config.toml
n_experts = 24
d_shared_expert = 320
hidden_act = "swiglu"
moe_layers = [0, 1, 2, 3, 4, 5, 6, 7, 8, 9]
normalize_top_k = true
balance_loss = 0.00477
vocab_size = 5906
norm_eps = 1e-05
optimizer = "soap_variant"
beta2 = 0.95
max_grad_norm = 1.0
max_seq_len = 1024
dataset = "wikipedia_en"
Below are experts of layer 3 (counted from 0) of a mixture-of-experts language model. Rows are named router (the router's row for the expert), gate (a neuron's input weights, with its number), up (a neuron's input weights, with its number) and show model dimensions 96-191. Each number is 128 + 32 x the weight over its row's rms, rounded and kept within 0 to 255. Numbers have three digits each.
Before each expert's rows: a language model's description of what the expert responds to; "gets" lists some tokens that make up at least twice as much of what it gets as of all text. This comes from a sample of Wikipedia text that the model never trained on. Tokens count by the router's weight.

# expert 11
What it handles: Copulas and table pipes. Forms of be and auxiliaries (is, was, were, had, has, been, also, not) after subjects, plus table cell pipes.
gets: " |", " was", " is", " as", " were", " are"
router:106199080179124142099098130123140130137132162166141095233158169085124138110194169154133064168136156134124120111144109111114110093139076108140159116107080167138071119182100096153174118177181099214138132154119130059157180194130123134182140157051128147198133114100161133184156133189154088088
gate0:116148080121135062235112146118137128168108114074122069165132067129068120161100145156154207147138111132150094156087141134137094148153130113074095140103079161181178145144117140148176135144112149113137159138120157120182145159156151141128096152115137066101163182106059127146133139116165107144
up0:127116149131152070157099105118105163127127177133145085140143078085079091146161160140142162143126116166119078102095150112161099151128135097088122099154057059169175114138119118115173105148133149140109127152136121121163171176154175086148097126124102133118164162125065132157177109162122151182
gate1:150157096207136127252165139138066087159132115089157113106125142137147151093149191149177077092087138150084165156107109131115126123097118093117126182160107184197114128154104118171151104106103108141120195161118170086129146161086132138170160195041154155166076112065153127126157198174095123168
up1:153123083188138144194174114143066103143129130107173122107088143104117175122129173169203094120091127175072141132124131135108141094135123120070117188206139155195107103143091101160144121123127145128120165200086159128093106153110122165147168174034177130162123097085152145138164191165092148161
gate2:154161053114111151168086173139127143138064129175065141135153141147096112147113097072166134126145168164117135118121130091144174128198166081082096106196075128123157103139183081148131082128110156111095107177107163153171146138128110091182107169091103065143144131164121058163148102096035122120
up2:133073153085144108068148090135152090129142089097154142150080125128142169127101167201068146135112125121106121149141089131171092113072119164161103139099208143139085174071138155132085160161129115128129133076115102102120112138172077146083163130164146130102132122103119153119111091106188163128
gate3:162128123129130090161107121191099060164155137098152152107113164162195147126112114123158118102139155058086146109100149084134079096115058127093152086120141148128130175155186137136152132189138080207111130127139120127109129111154091141110150084102118153111147151119082113138126150170147152167
up3:077135102121089090157120107185096116175131128128098129137158140062111115087171144084142129099123143118108084111123116093113089142148123140156121080139122123175079144152092144102130138138140110145137058124175175165143116127137107167202090095089141134085130080117089109139174157118173144106
gate4:119172124150123150163120135123104145159175113149154109134091187141121138080120112167118121152102086098109132087114176098150121108103178111139153132070130142096083160170132047165098099180086119167106111102109193064061117098142090149180136100117161110127168106140068100076054116195123092094
up4:145116119129119141228077103103098174125110138124121128186125148180106151089092086130119077174112103145120149088157139135148147096172091079128126103121121125079129119155139130134091127122156079174123109132120163089074110120214057102125107134157128069154142064114083112093058132197185148072
gate5:125136085185151132129093114139136169151120111118131131166136122163132144133107100067171134084166159123112128115112113113110101223149096091112064116128035149184152131126103050145159037133133116174076109133198103132084124107203158082130207164140158092133093144152128127149095152121080118201
up5:162112061131176133125140077133117177105137144144141147170125110082112123128098136084156101115165179149187042133157126138109128185159130155124063099134069156155161080112114096111188058149146129148113089171169063168103092174145166081162127146116150111157114157165137182132143134120157138156
gate6:102205122129131082145102104089159119100109112127088116204073135117106177088102099127115110115143133118087151133145116137105154127119113115097184094144094167118180137185129103123172116057108079117139120160104092068090162136132184152141169139093098152179165111106130051132159120178145113075
up6:155094112123118181126179170139144109152153142104145104071164084071169105161151143104142139114088122159187100166097153113129111124147175148110074158091162088144068110072127106107098158167095180138092156100143137173132092145084102118095107113174150110050108177132117210110125121089089124146
gate7:139149130129085097128130162181077079107103117143160161195157162124143107177097117119094142118078126125165038215136068089096077141102165128159142142060116158164131101171116124138094144183137070111113113138091151121145119118142146120188152146178081180103145093133172077130167175079182121094
up7:161117118144128142119106104130117097154072093071162141155145120137160087131128082151104161151167178136162149142104082108194101085112055154130167077131122158159162134116085144121103140120137129120102154110176123115180129121116110149129115180209158156159148099129120007148137131108164145119
gate8:070122118141087131161183122165149089133110121129159143144127145065116109138111071097097136087131088163146090080109200150147135099075127113156104096187120152151115156096130107144067096138090116157086175102101139125123127114195087135077098135114178072117157178105085146117076157128110128115
up8:181123106108096120135118164093044109112130154171136164113129129152159167091128072127128123107163140112080125154123089114102120174163123134111168182076110138161144111194141178151181123129130154117164118212113103118111116101080196112204169102115095142158125133116175177112140091119112145080
gate9:117109109156178081091162089125186087170168113101152125188148150174141138095144157095132127126110128117152106092073155120193087186075141117149153145114032095149153179090122076150081055124122155142084122142136169130161176132143171165051109068134122169145105122180182121169116089093095112119
up9:102162173132096175163122171131050135098073125148097127084120063110092147135140115117124104105171139158094156178165081121042178089132088162120113129126213115166074124157118180094201177122157086110164151093132072108117114151112083106176148166122137152108160165105108087110091171120151164130
gate10:126126163155161136139162140171150058115093127112139116155093110167174132107137152157131070109184176135113109168132146165128137173098119089189100092098122132131173119069160124158133068173054114144150115095095182178150161159141160071136071173054125138163147126070139061156076089102123105203
up10:086137105100107110141160138104140162146099148126139104118136165078058143159084161077129155093137103186195107075137085091147120175175146115083113156202132071147094114141111149154066141112146154123084123112165093125095068072173152142113142115161131079060091168141156181108165161127116135105
gate11:131127135146040140167124153130100125111058067110069114219157097141144114131147120107125161131154137159097127122156112120141125143108089118187193137094109174129150146122147148157115094133137065082120149150109167093160162131135127142115123155095142171163158136148142102131067103117128129065
up11:123168131102093152169158152038189108112153121099115112121128067162074144069134057169099123139099114202144152150103151135152075098184140132110151099107159141104089144171144132072157098083096068167126136153105131111134119208107072151161091089113162155114095176088106136167105143110118132130
gate12:136163092109144120157110207113133117112140122152102150164094139152133114110093134078150139119157139130190146089172084130151108123122119111130136125118074188103140094126186176174091139158129093144078140094066130123114151109166116149108124122145118180163118076095070073104037123131118081108
up12:131100147099155155160108110138091145122138114133106117144153112191174123102121114132129142152072133061170084125111076122214130146102084164145131156027072136155118148219124115120113160154125117160139134097128127133164097139150108171078182118162122146173107150115132107146103104082120129185
gate13:143138106142157067168104152161136072117157113105155143156124103103159148138185105127168159128142119134108119145083135109073148222155094112121096102150096021148146098106143165181121126114110096156083109099137131138138057161149117105131080128076135155094061156107134124122194163112086109148
up13:160098145111119168128083105110170151110140129174116132070100071139143115225064126148098164105168080130161095145125168125108077121040173131136163156094111111069102141115105170089162117099138190117150134176102128130102134137137056112152147203130087091109130103139104156098142118118177166101
gate14:083133055195139148131071154104083128177098117101124110164089089120054162177136154104119225117122144143100192176097128123127080176169122103161085135119143116236154110089097169123150047118121114169096111091141140093112152139085120141119101159110102109059081110136126129131102120147132090134
up14:113121216122104100144159167126183099105140134107154152103201132201194076123139086096133086107078135102122076085213155118132143094068154097143132182095131117079156170152162060144062190116117116076150134175080132139154147100188108132116132123159172141199178123057108111113155125111105096120
gate15:066193147133112147129119109117116099124139119115146169135106087104078085081125141108125152091110128116100132097098176106182144135108151118182116087174119103199150153175111150125123000132128134089154058123131198078137176138093164132133105096199131142138094171126167102126105089137058095147
up15:176100095128158080186148126162091182125143115100195090138110123190134206128116123083142130135137136095133072135164087131083103102130104138097143169085082113084163135095169099163164228175144140190066177141066115128151122108170097153132126150130145122150129121112109131139088169119138143109
gate16:214135094150123124145117195167140165140166075153129140098158151132115176183115098182167144091121203094122096158166138131133190137093108117126118116082131161164151110194154132175129122100083121076102087084111159139085111122169164113112060174067135078118122091126100132119114130102130139122
up16:151129140115099146090137109150128168118159079140183107106125221128184165147134123186233100142115176098101118116153130122147182139116153148152138170082109159121187115152119114133150130092090117011114120113136128127087130207170161149136111145103125112154154072131130132166092126067124131106
gate17:144176125181111112155083119136174159135053091144068122151134096185190174146111126097114183119147134086143149123142184120102104096150108074159104108075136110101148184093125126205092109096131050129046156084082159113170151140143080149159074178087141034129130152125075088141154169147164125137
up17:096099165085106163115161134119079083139184152147184163094121159095082128114107107113152057142100139157121091110104099165175124172172135161081161154165101119144110082138107095075128154148134166114188093142199066157086117124125165113119180125201110202142159083161153149116063085118059142113
gate18:157157033185119117130118171076112122185143118158195177133070104129116099126107171127083169140189160158174155149087078125145129115062104129114183120082124097144150114135100137122155118118149143150111114092122122079103156172080125149143125129137125139133145178112123054103112131098149135157
up18:124087188083124125106098092160179118119146117153074086106153137108109122157157126141174105126093101079146170147153142143116083148148120127143078109144095109106121152094159106126164142140098121145110115188149118158175132109185168126133124169119146102122121120148123159144089129104121125069
gate19:176135098156124114124141132146132134147146115108147171147153170135131128161101143141143107138129097185127115131120168166188174144092102106158098133131150142140186116155137114114088063133149145068131042084103129108126143146136067167124126139069154081222131111131101072110110116144079141125
up19:139154095160105106107171119136134118169080130140067160148101199104136094122139056212157192103149136118081142126090080147121152087132064098098157101188122198112100114132105134099157134115054146130155126171201167106084108115124140093188143153098163138157117194147167122113106064149122103057
gate20:144143154129096140146070110134107114188136108109158166093103157121191100140063147138100147108080155161135159165093138150197157117134157137116111124126149161089118118111093122130135081140087095131103118148084118128127108164135111136141139199093093116129171152077144073093202114163092143111
up20:091102116111128062132141126157197123068115143102128099113119129107126133148187112152143088131115098132079164111196115121125077090155103118134224172131082077139093130112156127116086150130117178102158155087151139132132112061116121191132123107121150142101155088165126159154098149113155125098
gate21:121137109137127109124155127225094173099121123074139160141146087130110110240166079108150124073109138080077161149124166117145144194152142108109105087121114140143122148126134150163132125097119108138117132121160111110094229127081143085144155187174179089135109155093139153143146108133068103114
up21:144132093106147090098175142206118172077073166086120162132144092128107061159154109132125114121155108091097178175151160152142182194185096121124066064101113151157116113145131175147121143146122120140131155136152127133094164138087122102153143186175160075089132145133142161155146111079134129093
gate22:101165113214130081149166197106132163174135081080198133174091160097154088143123166144120135124165133155105154133082164132140099076088116118178178132096075196152130140144141143193080160119145123163110112124106160102152152097111133129127104144161126118099147124073145042143027130112123090133
up22:128159142158130099136136190087148144131155108124198138139067099096150084113154193149083181154183129130131119126055153156118140100084110106131160157119080198141149104150094201147099153114170120147077146133118170117109128121085178139159075121152095131093163134069156079107057123116140120103
gate23:143159043154161100172076117194119137203146118024137117157170134155088165153123111101141154110076208115150084149126127081085117100128165107123171130111138113123127101100175133169071097081150174158097138148123165126143147153137099152057140120174125065128127114137131100131161109137092110110
up23:128119083119172141066133108146122094167207130136151130140125231141121135153132104165178149129128129087133108185073083124079169117115170155138166125104142078103122125095182077144138123114152187152126160189129134127130120143109110180068118131120136097102172154163137134161136121116127129085
gate24:149128173160154093110113098160165165217070148089161114162175152173119123124112136103124185118135158106155149051075126108147062134102149112174125151042131093145130137133170156121127124084133163164110136093045158110157167143125083140142146099177137089111124155137115123129112145134105126119
up24:147146116059133144151121106101099167094151167106135115089105150130121133103038137162120105133114191131159137113139126127158107178153098133117084152089080157109155129126179097108166124178110147146127183166106132115112098108145110149173161176104082155102193160143081131146120113159083140190
gate25:185137141125104129085127153126229116147131095086126150146114127211169146092148120129110149113163110127139153148138127145139172118190106086164095160128136200086131148105141125171166117104132062174112105129137188109103167139137154083141140169066185146115086123097191073150171133121108092166
up25:120116153114081163082105140107212103198138093067157117167135135174172099131119120111162140121132094132160128184134156146166190082156170112162132159096151175060130140121119141169187156100105048127105065171115145107131140159157142096163139127110122148152061154115169084156153116108110133104
gate26:105146071167096129149082183142056169185146131109117109155147186128115090162154135119102139112131116179159171147095119101138163141156180103135110125101130171154146144124118072147145120135161079116122138130113155116106164106168076127140051149111110104144145097114051126122093118107159140113
up26:140145180109114118107157051136211079129117111157141132119111087174132167086119107115137123125101125069092088102165165129151079146082054131131167139121084104130138142161167127158103130155104146141144085112123146126139161112136179107086231113156168190134103109169197134132169096160083118158
gate27:089119113173135133170184096134187212130136107111149123128165158176151151163139113111131160116127187113104158087102097140110150136081159101156125174099127148154127118112151156160176102140122125134113133123112152096160113137142141108201101111154114087114080188100122085135125202110176125135
up27:108114111174118160144149117122120100109092173162164109121123170112151148112159098124072124143127133164091118074134124134157124140117145127106101187073132151192089121095077147131139144128112141116139117161125165114113131142147098127148121197139112069117145143129128123160124128151140147183
gate28:144157079128106109188116118117163125128051158139130090145115058162106124113121104078132187143108124155077114108079083102098164077134146077110123182054112150148201167148113168182094109143121125088142142187062173105078100138110188126125163137112094130164135160140099077127151074102096103125
up28:073134155131125117092158170164161182151177119139133161089179145112127159217167164131174147104134142117175175169136157138124044198138120150121112116174107102179085110123191100093143124087128075144128092080196155116217148133201140135155132109149177083095104040127138154163143142125124110131
gate29:108145140116097079154156081056192167156166141133117098163102158098076112109120126075183176123118164087130072090057095128075114179114183106120156100118127076139134157060153103166127066119113138177124193102063160103096141115078148159141115133174134160119164140087134123199072114135069094126
up29:105107131087116078137124134088144155158140154128150145139133138035128096136137181064153130131143152152179078079057103126074105152133156135091149116118137082119130103074138114122102100125158136190139172098074134149119127137041147146116129166150154138095173114088144095165128109111120131125
gate30:149187120148116114149119122131119110168130119079117166134050195170135126145129114060125104101100143122091065147091128149110156159094201096137108152102071157104091091143077106191143101135124146106111120141082141103109108112174106100186112115142180106112124170102137135084141187091165101154
up30:152170122140121165125118132128110117164139110088080132110067152119118145114127088091126112121070142183093126158131137162069168125120161123124120137125105156058087078119085100186149128112155144107132148115096135095088132108192099124174152149201101138116132141100161157126128153077149151142
gate31:120121149136078127141099198147160167164136165058186156136112138156124122124121202061099160138109144113176116166123108124100156164067138139105139062112140078151147123103154155117100131124116139078087111107164100154136145072158113113120067135116146101064165113131145131130150108114058099159
up31:093153119197123123058141165112154165192107087147159163138190139074159035078093122067148127131172199135113141158126073144094159164084158096132178088168137194155105072129076132159123086129125118124091142112159117130075140138118139105167111137169161096171179119104132153164122093121088106087
gate32:081129139192096103125125137160101134146131167118165115148107158154128137084138123107089134135125119080092144113124171119148071137185113117126173123119119132131171161068138135151158091137104099199099116131123119111161175124165099147144163088142151092158096136133047081139092168154117094119
up32:104115149229144098157130114178116142130112149143126076150131178124139103048138149115080094140149107112099148116145148095125069129172091139131151129111127131125147152092143121139159119154113128159137130151127091124171181139117122139133158123172130082197101147118092133146101119137132101138
gate33:131166035133066117127114183118074092165155133078216164116142123156118147120147136088082146114161133134125160157130168071098069130160153124120206180053089150144185190097170145132108109106077129131123148163111146071126137124118085209113106122114127151129084141073104129106109149207083092121
up33:145144163165116094119107128119198160129044080145092130135169094104114165163125159119084152105112156160187101131073105174181166165118123094132107104170077107178154079128137142154124135141118091068149113096131116108093091136136180066166142134110180077052195139122141140080186110114105117105
gate34:075134110158095085148111116170099136142156097130109151128108185141115189065071141073117124090087199121131164132139121090120078136092175116159137113144116128078204144179141104140144105153162103085089102078111156115096111133185093139141102124147163127115100125129153126126131158169095081117
up34:135133153130109148131099148115139153162112137133091107171152117138162150100130084166138168089134107150092115115159115136103136164118128091136082169145139115076149160115170162168120081108164150172119142124075176123118125118169110121129119188107109121122039120080089139134092120079143107149
gate35:177144108152157113141140152154114119123183152125115104173162155154080098126106149108120116095110114143159156123098138119140100191089144104059103089077081121130141112130148123159135083073163140149133167215106153135162108129191081129152110111159139148121126161094121136142116128136099124129
up35:063168152092161114122124134137139142128194124136104086138078097061162154153118152132172108109110111102193116091050109105066127153106177128130110144118129087113110152144146139115097102111137170110100150143109165124160111136176119122158125091129109175099198123135187102161073093112108138132
gate36:104125136153076094099193119094175161178124126158087183119049168125143178161116152069145179155121176225110102090084107108139111129142087085110128146111145134141198144127134171180114128113124073118123072134120173130108149103139102073143102131087143149127167117118121059134127153105130074118
up36:134115116090120113156104136155138122141166164130194136132103125130138058213127099143114133134115136123145108136114142130099160106152143117095167145114140141196069101123115116176163108160168092137112077237124153142142104128132139141165076151083128070165140127102077142039193122102142093172
gate37:104154183122104091127081090138125139171124171102152169174137149092156185163132150101165173114160166129102096090130106096132114171115109134097175174022120118145116162117152038137117084110038093165104130094074142120107156155147092113138049065117126099116113123133137100143119149093131108095
up37:107112113165127144159168128114103111121137076146084104163114153126145125096164124137103105106104161136109167145113158119131141135130141119217143110156131132156151103168085212118149140088159142140101117138203175090135185104094157194061136202168127199132121136131095134133099111143094135140
gate38:106138106109108104210120147168122106160107122109129096168105206176072097127153069127146135106136148123140097117171097129202105170163115109114123119160033126123166115147137076149129034122119076110093026094086151104076105221141096114166150115097140067133074163133089112114136110122115088143
up38:112147173116091103043105104179145125114151030141174160141166114127185167133121204148156163117103100086101113138123102104114150126076088089146136160096166121126071181152211188166128143124067129130156171091159151129170176045171145150164152118167166192133124115087157077127105119103145133130
gate39:108154099141122148111156165086060092158067154097108179158146096127117161161186123130118181092171162090103138118147094129107084161106104124141138138114135174139149130121090110112161070133169072183143120084124165139158099106058105132109105135133141091127123055095155130122120150108147095084
up39:114133155141122105179088141103179194129145054152103114114173176145126177131166100130147101144146127155134108125151135152119173140134110136162096114128145138106094113121146133104108177119104150048083123139129089107138177091165148101134155127153158170155132166120082104179198174069122161147
gate40:089142063147128131117150122180136064219144127133144149141152132131141178123153122124089140124146134089141146087102119126107097127177090124131218155103145159114109118112201193122072112162152034184115109090119116093091171094212099100130143100115160152143081129128106090109119138139144078166
up40:068138150118133129108174094177153051173136109129139099122190150121127148104198081122101092123158118123176133089116113098101099136145108139147183147128167128175086108120139127120092131103169119156119113089117132118168148058205112081115164124150144158152088129121127083191167159105114118185
gate41:196146135172066115152115138104145127113166083149096142102083145115156174113110159131147125092134085092108219140122133114111090116129137135154144128087071109124108151091185133123123133124112130099119139140077135089109157116109132141136125151148129126160120159114080110127147119200103130155
up41:133143195155064142147159117100078141131151110133090106098135170072170141107145189162086127094170058078178161168129180130100123104099093135186111105141145157133097135101177118112145169079182128068142102133125137105148150078103096182072188127108127128102115158109147102136155117123121129121
gate42:160190098153121131085113132157135129126119133120099140140131116124097164158097149076142184132062104116150158123119135095125098123154174107150094151129135074118174189126139074134119086083076115142102120060099108069081173167163100129162125124130127150095092183105102160180084141182101127094
up42:074132113103145122150148125097074123092107121107113137119116135104111170129109133046124115127100150144175136168072082150129152119125172141169123118115159152125171160174129125113105124088132093099081116059124107098104157147142062127081063144126103132133073150078100152099090175152110114121
gate43:134173087178077144102170135127125125142121124138039088195082113140129136148152068094080104100131203166149161188146123090147131128134085099114181110094113133131152127165130105188119062102115109154083102114069164097152168139183124118118109173090151120169075128112139037118134108101154084087
up43:133077193130171114123113143177171138114142113093186163070152157119145126106110163148137155161109093074117104035105137157104151102106164153146056153144157105131109145061121131070174197112103121101176146131140087150068094140082135097133115082160115105079182104140126203112139155169100148177
gate44:121136104151138115170118107148064043131114120133158143129130112124139114111099122146078137150094146199100082087090100141130131159117170095129120126072128158230099123126091126156087164130115121135081144125092123095080106144093151198176101114085150152133162148118079073133143145134107159128
up44:123173151102171132126126164129124103101120132050131133114126038145129173140127117050063115096069132101165124108102146117141144120203111172160106145193138148071178127127111147122094119115170156130135124125092138132122167116108102129105092116127137100157116129143158174144125131142152101146
gate45:095106113166135106181121157159217139149110157087098190112088112134169106106117145121154163101114161121094168111129155084102128102079134078199084093132155177110171169124120120142138072178112148173086082137117173140168157120126118166092110154081179136125063087119159101106125130203118112167
up45:113163167158205153070147085087147171143138074202112169130170121126103096085178132143120137174157159139144128092167087121192067141089144160130077105093105113147112147150145144119145114100112153100121120051160144142059094158120111106135124097109109110131134163167138128160142127088126130150
gate46:152124108149058145169127189122105095178092122116149137143112098099135076180101147123194149115069124145120098137111108126226097145150179094116160148118102138093148172118084118104123076176083090087101160137122151129127114114150169179199168118127124198124124158080098082116157148141128106176
up46:150133095154019167131136156089096120121083143153138103146077135089168100178159155097199136156080118135103108133165117163141075089140193113118182100118134144075108185168120128076125093177082072085135124096090122117161144110132118152199128079046163211138183154076157113119159130123116097150
gate47:172106198180143093143185114140089187154147116144238117110150103169099108091166094111092163052157119106067102088106124101127060110111121123202093192070120129159115145180129095188084116150134178100107110084141175074109158140120106169141164092160142133071165135153105112154118179176088131156
up47:171109178164122136144189092115094174146120100156178119085142129163145112076159117137116125074164104139077132094098142095119113128101102136200102174103141156160143170126127133160128127163139156091119159125130164124131112141124119129120139097126131168096114155137114097140104124144126132169
gate48:076190158075117124125142144145097150131101089140158141142169093093160159140105136088126151146141104129110079111095117103162155141128154113132124132081119150122151112134140162124141154156167119115123117126070122134133127123146109128149139113117138079124168089100133119124173167157096097147
up48:128090150167121108128082092146155138120150142155101144109117161163111128149170126123117138092132147076124125116138155132154071136107128106135125113165096098168054120160127122104119117116140128147097125140226150131114115096144190136097127105154129085110092154133128134128079086125068144111
gate49:104180121159104093125128145150196125168182111116104171225108178122130099161124134154092120106097166130112161125123204124126115096140087069108112121097133143132116130118103095137125120078076074139097118127072134099139167133165108146089111128057120104179120178132051150120141151137128114108
up49:133142135104175153133124143120173130149152113183094149175104202079108108147143137182168095145100141158103157114064151146157144116160097110079116109123143155103078095180113131106098148106087109120148151114088089127115097178149164086148107151093088125157138157151093180132173143148099166138
gate50:111130110128072090112154139122216127160129104058168109185134070183148089174161138086130142113055107125131098136098156133180116139136163122126174117132101115161159178028055098135119104116084125121143134112079156101112168077197155172123125091057127151164082134088116133123155138101136108114
up50:133138118139116119099122128144179154181171125130170141135145113143156065134130127142125196147146147127108125134113095152162107137094062102160115213157117121132169128158121126148076126151120102165106104142088121105127111075115095079099115096150106139129130091144097090157163179128126064170
gate51:172164079116127116161171160133135144090117126133145152148130093147071109162127088105096141111105176067072106129077162120153124194120113112111130105144111107153082203216186078168117121135119127111126115110098142098099156136173147088156108125127171156105129102145136146177169162196102111106
up51:155137091123104130164202146116115162082125129126137194113144073109123136112139098122108149152147183067093134135077160137113131179131128135111123097189128173164077155202115065142116136163176098119139121088159116144112126138129167098168099141137160069104132037138138133138182161163123133123
gate52:114152086132111116149174144131136099135121111096118112131163150146121163152142123116185153107124180123130135132117121133112123128144121080120145056067104111136159151074124138202171084113095118152116115130060123073127077115084109177136118146109135149143135160130145103078103094137153121136
up52:163127155171149118089116140122133103174118119176130114136093125080163101103136108105092124138153065122094151101138106128097100158109143123137123176139114093132093117194150096081106130126141100141117137090209139139113164136164177079094109094158177042075165108076089127181142113155070093093
gate53:150128126147123096166159204145117137126171104136121123152114116136123109114184131058106153091046158097136117156124197141124145185121143094067099112169139103100171170125164128134129112083118130117126070125085134142152107141133123150141165114123143157107069135080117132152206159178145078187
up53:126081140131104140160138098108080142138184113150165112149142109109124097097123167125120167180208100115112045123115104141126123125048155121119189119105144081158148142102134072122143108116147098208041063157168115140123121158143160119083086105166145070153103084102209178107084104070152116127
gate54:082147096109121116107114169153164110155149136106178115126133138103098077117148149115072144138134183093113168096145122130125137178113073118119139167151112080178142140110137094184122142195127125160073117148150146111150110152167172150121124077214147118101102168134179087101085128079141074106
up54:075128089092125130118114134094097142127102157141135125132112165100155148150156108151155111130097165081087183129101123122123149140067114117122150174129136105108129137167166154152120121139110118187120124104125133122143119133139128087139104067156172106105102183135166162110000136117183113096
gate55:176121168100085085164162139170124071143127107143175207131124110177113098150103121119153212069122129116115156155130133105128117129074107128123140157091095048115155152159125143129122100134133115132121112093110159147115157126173070094095121117147088156154155139112102081125095149208145076074
up55:190098144107110107131123159120137132135038157143117210123112104126122106145117159136114170127144083154125181156149131140147156146074090166112130142109088049139117120192129133112139151153163113143170106096117121155116122161119119076153069134142042117116164140122149121092149049206137103104
gate56:075117085149142153159106098192098091198114093079119078154153167116114147139132096124165118097083167103123173095099136109189138213082156111110132100101086130107148138117099146119104059061121136159092122106069147118131147127191080096130147085120113097151112137125102105161133128110084101164
up56:143156109146093081117058161081141109076143108179100156144095071144127153109163113077099154086151135167153077096160130121134141103161127114140154141119126113143191139136126111130163133163134097139083133184125138083102141149083126122100123168156123152143144091147147180153117126158091073098
gate57:076165132155105076126092142093116166125160114162155109084091107122109092181144140105138179083136188113085134108111151145086068068098067117141107098137142130115157152130177135141109133072137072144157119105149176120139109117178109117233124102130152156114162078148126111117170169147132130162
up57:105122132104066141109144110135177090164120162130096111191178145114147147133147079098127098142085129148151068098144120101090098159153129140106106087134160098106110110103079125125098128159155077138126164124160099123122161118133076162096118142088147068127064117134130140129140103119136166105
gate58:143127089130134102137110115183027097167070127080109129184125130111111133155125150083162092105154137172143157152154096069162118142130081099135141113111134116132149112139105179167155099154142090128136104152129177139170136127196132105158133142135124117188116147073086085107108182124167095123
up58:148131079138162081127066113177070082165086118120126130183119148069127129137156155109148074115158184164150120113131068071118082132166098141131179121136111120152137117128134145151159130134138123138180112137153132131140133141152167132157127134140117109143089171101114090140118157135164087141
gate59:107161118148124067125153134187165146130130118113136130113139138143169118176145131095086134103091180111155120118111118129092111117082149096157136111097110057140129155120138085144106098106164102111128125100109141135193158154148192148116082107087155097112102156102157067151136143095116084112
up59:189140080159178132137106162157147115146147076126090138143165081210113048120148098105184143142125070140108118165090064144079141086109094136157134128148137138140162134104166119151148124140116074150133128086144143144137111129113175140134119189144144095133122118148112043126097100118144095136
gate60:103117171128120122144168120115121136131148149158127136106153115162088113105065160155154133049066151072125117110110149106124130143079132087190086170103088083135114184126141015183128117112131141149072101106108164140123111115143134120181169040148144143085107106091135124155118148160113109126
up60:092100110130133064160175070127146187131183134139099103105140189171138113092132123161110140152106088058112118068089123138157141095086161152153131089079117105124135143146100097185146107122127166150104122135137137134102123144170085116115159117142094156075135114107129148143113136108176125144
gate61:170142131157113093102099104120169109170139110139125086114150211158115128151161132140123100085130135104099197078161107089111087118095127117130107148060099156137131136174134096134118136141120159149117172154064143119172120069162134107133114143150117126129167105129141135143114221187109145132
up61:134133084103123168186132123135139174143131167089127103110089144129144121109103114112116140169072072122111139162082111133098099137153150134101090140038119061150092145147090123124084142141139118138098138064084135140118100156154098176166136102157128132143103087139105102143136110143107083136
gate62:165154090158129086112140183142132131144089165110077107141174129135104128113116101133075210139139105118106163130130100148091102119109096115178106096048158122150137153132094117101128078101153125135120122127091119093131163082138061128152143096126141164093115181107116059139111111136134101108
up62:102145055103090108162161122135040116181126084093128066173096160079148146125122116114165138173098141161141127059133090104105149097168129112119154122108162141072139114141116160178169067101174086160088160167117153140182151129080130187142113154178144156119123099101141102194140148055159157106
gate63:126165081187100079163098107144133129132133118117220100177139087076093140097162138131148081122050118120077067096117087102093158103144120077089208161067093159144113132105115064216119100156130098133054131146105147080105163128099129155183095119074190094156127159128078110095061163128094138114
up63:148138065167139143132097138115119124145125097108143079129133094071095141078137142159139085134074107124109106104172074127122151067155139080069188143058097164117093119079120082168085136186135118091093145149132133109087134123100118120169117169146210096166109094144068104120092134125070127129
gate64:177142126138135095099133143136121133124183142046136153140073106172156125112124135055111124083142140128151148140105095084080058168131080089133213131107127151169176164119124040101125093127156136093088157119055100090102173096081105140152135174176100091145143050133085127086149146179172106108
up64:197143150108159140022122115113118108125194126064118118090051179128162103088107164131097109133137122129185175165113133146132101130091166156093173157111162179124155171127085073073112149090182141142113206173095057113118150144107105119145085139162097097099103092141145118127219091125150130107
gate65:115165124118029092126107164130124132155169124159121170139104148120073122173130163125148175146121164189136132136162092108057104094063125131111114044186122155133117151072166106131100056179121120131114073128099156126130158117169151136143172124178137093135124145139116066137070132189117085127
up65:136144170123110124168113104128122112081101142158107157139125109154063129120118141129132144138157141139131161117126131089131126125082153121102076091146131078160044078168147127095154096105120125103166113255099124102132122139103122163139142136105101209151149104127112111100087145159088096145
gate66:078137116108134081138154180109121054144191126096103195161091149151137130052092152137166157095048127133164110148145138110164107173148070109170108094138093178119126171152132100130091151122170147150091132127126162075117146106095114159109135127152157197133155139144099074169140172129131124121
up66:106138195105151110137062165108123117121102128144135145122071114101102091136063083113191155141100146170153113146126164150155195154174160123083106120135083199129145135166145194142102088138132170103188135128117134153093078098106140165196147187097118096125165073146102134081126155144091143195
gate67:124136115124033078114101098165164144178128121076155140157128138079165114191122179127141111125095156145096096103122120078151103135130101071108161134146044084120113138100151120146125105150129084143061156161141148127151156096190078128161127136119142119164064122158085127078163127129126093178
up67:133110130126180209136183177130130082117124137125129089117151056155101097115145087117006125148153122120169171165159121173080163139147140151122134096100173090144133125131099146064152146126142119119183122109047127146123136162045160079111148161146140076130147146102165110119103094121124156050
gate68:171132127123179153151170178170143163114124105079140136138078111204108111142103064149181192081079089090097111113102178132152112131166103138156138138137071136130160120101121138165111096122137133120053086131122117103138106116134141143132142091141137139124117065125130129143160175167113132102
up68:151112117092190138167187166124097137149142126148143154151085146103093108173145104138225130105098111149114081100064150130133145143123131162133111148157098132156148088115051128137102107120192139132106119134138106139140097174077159149117138082138121164116105092149152147143171136111129176090
gate69:108211056195116112201143178143149133175088156111124087191103142151104136117173175126146172083098126163142114132095094109129118094120150120117181159141099096126131148133187126175122122098068116182107111162099183094161118126129136121117116064085171127146129099125115142135160146131069100126
up69:155075141086112075081071125129160124121131115123199216129168136146151119148108110137141132132142129129107113114167197136141089170109170101130120138112091126161149134099116125128099101147184149095095127086130124140095167129136159115137117157171133123096096149128116139136087106171126097112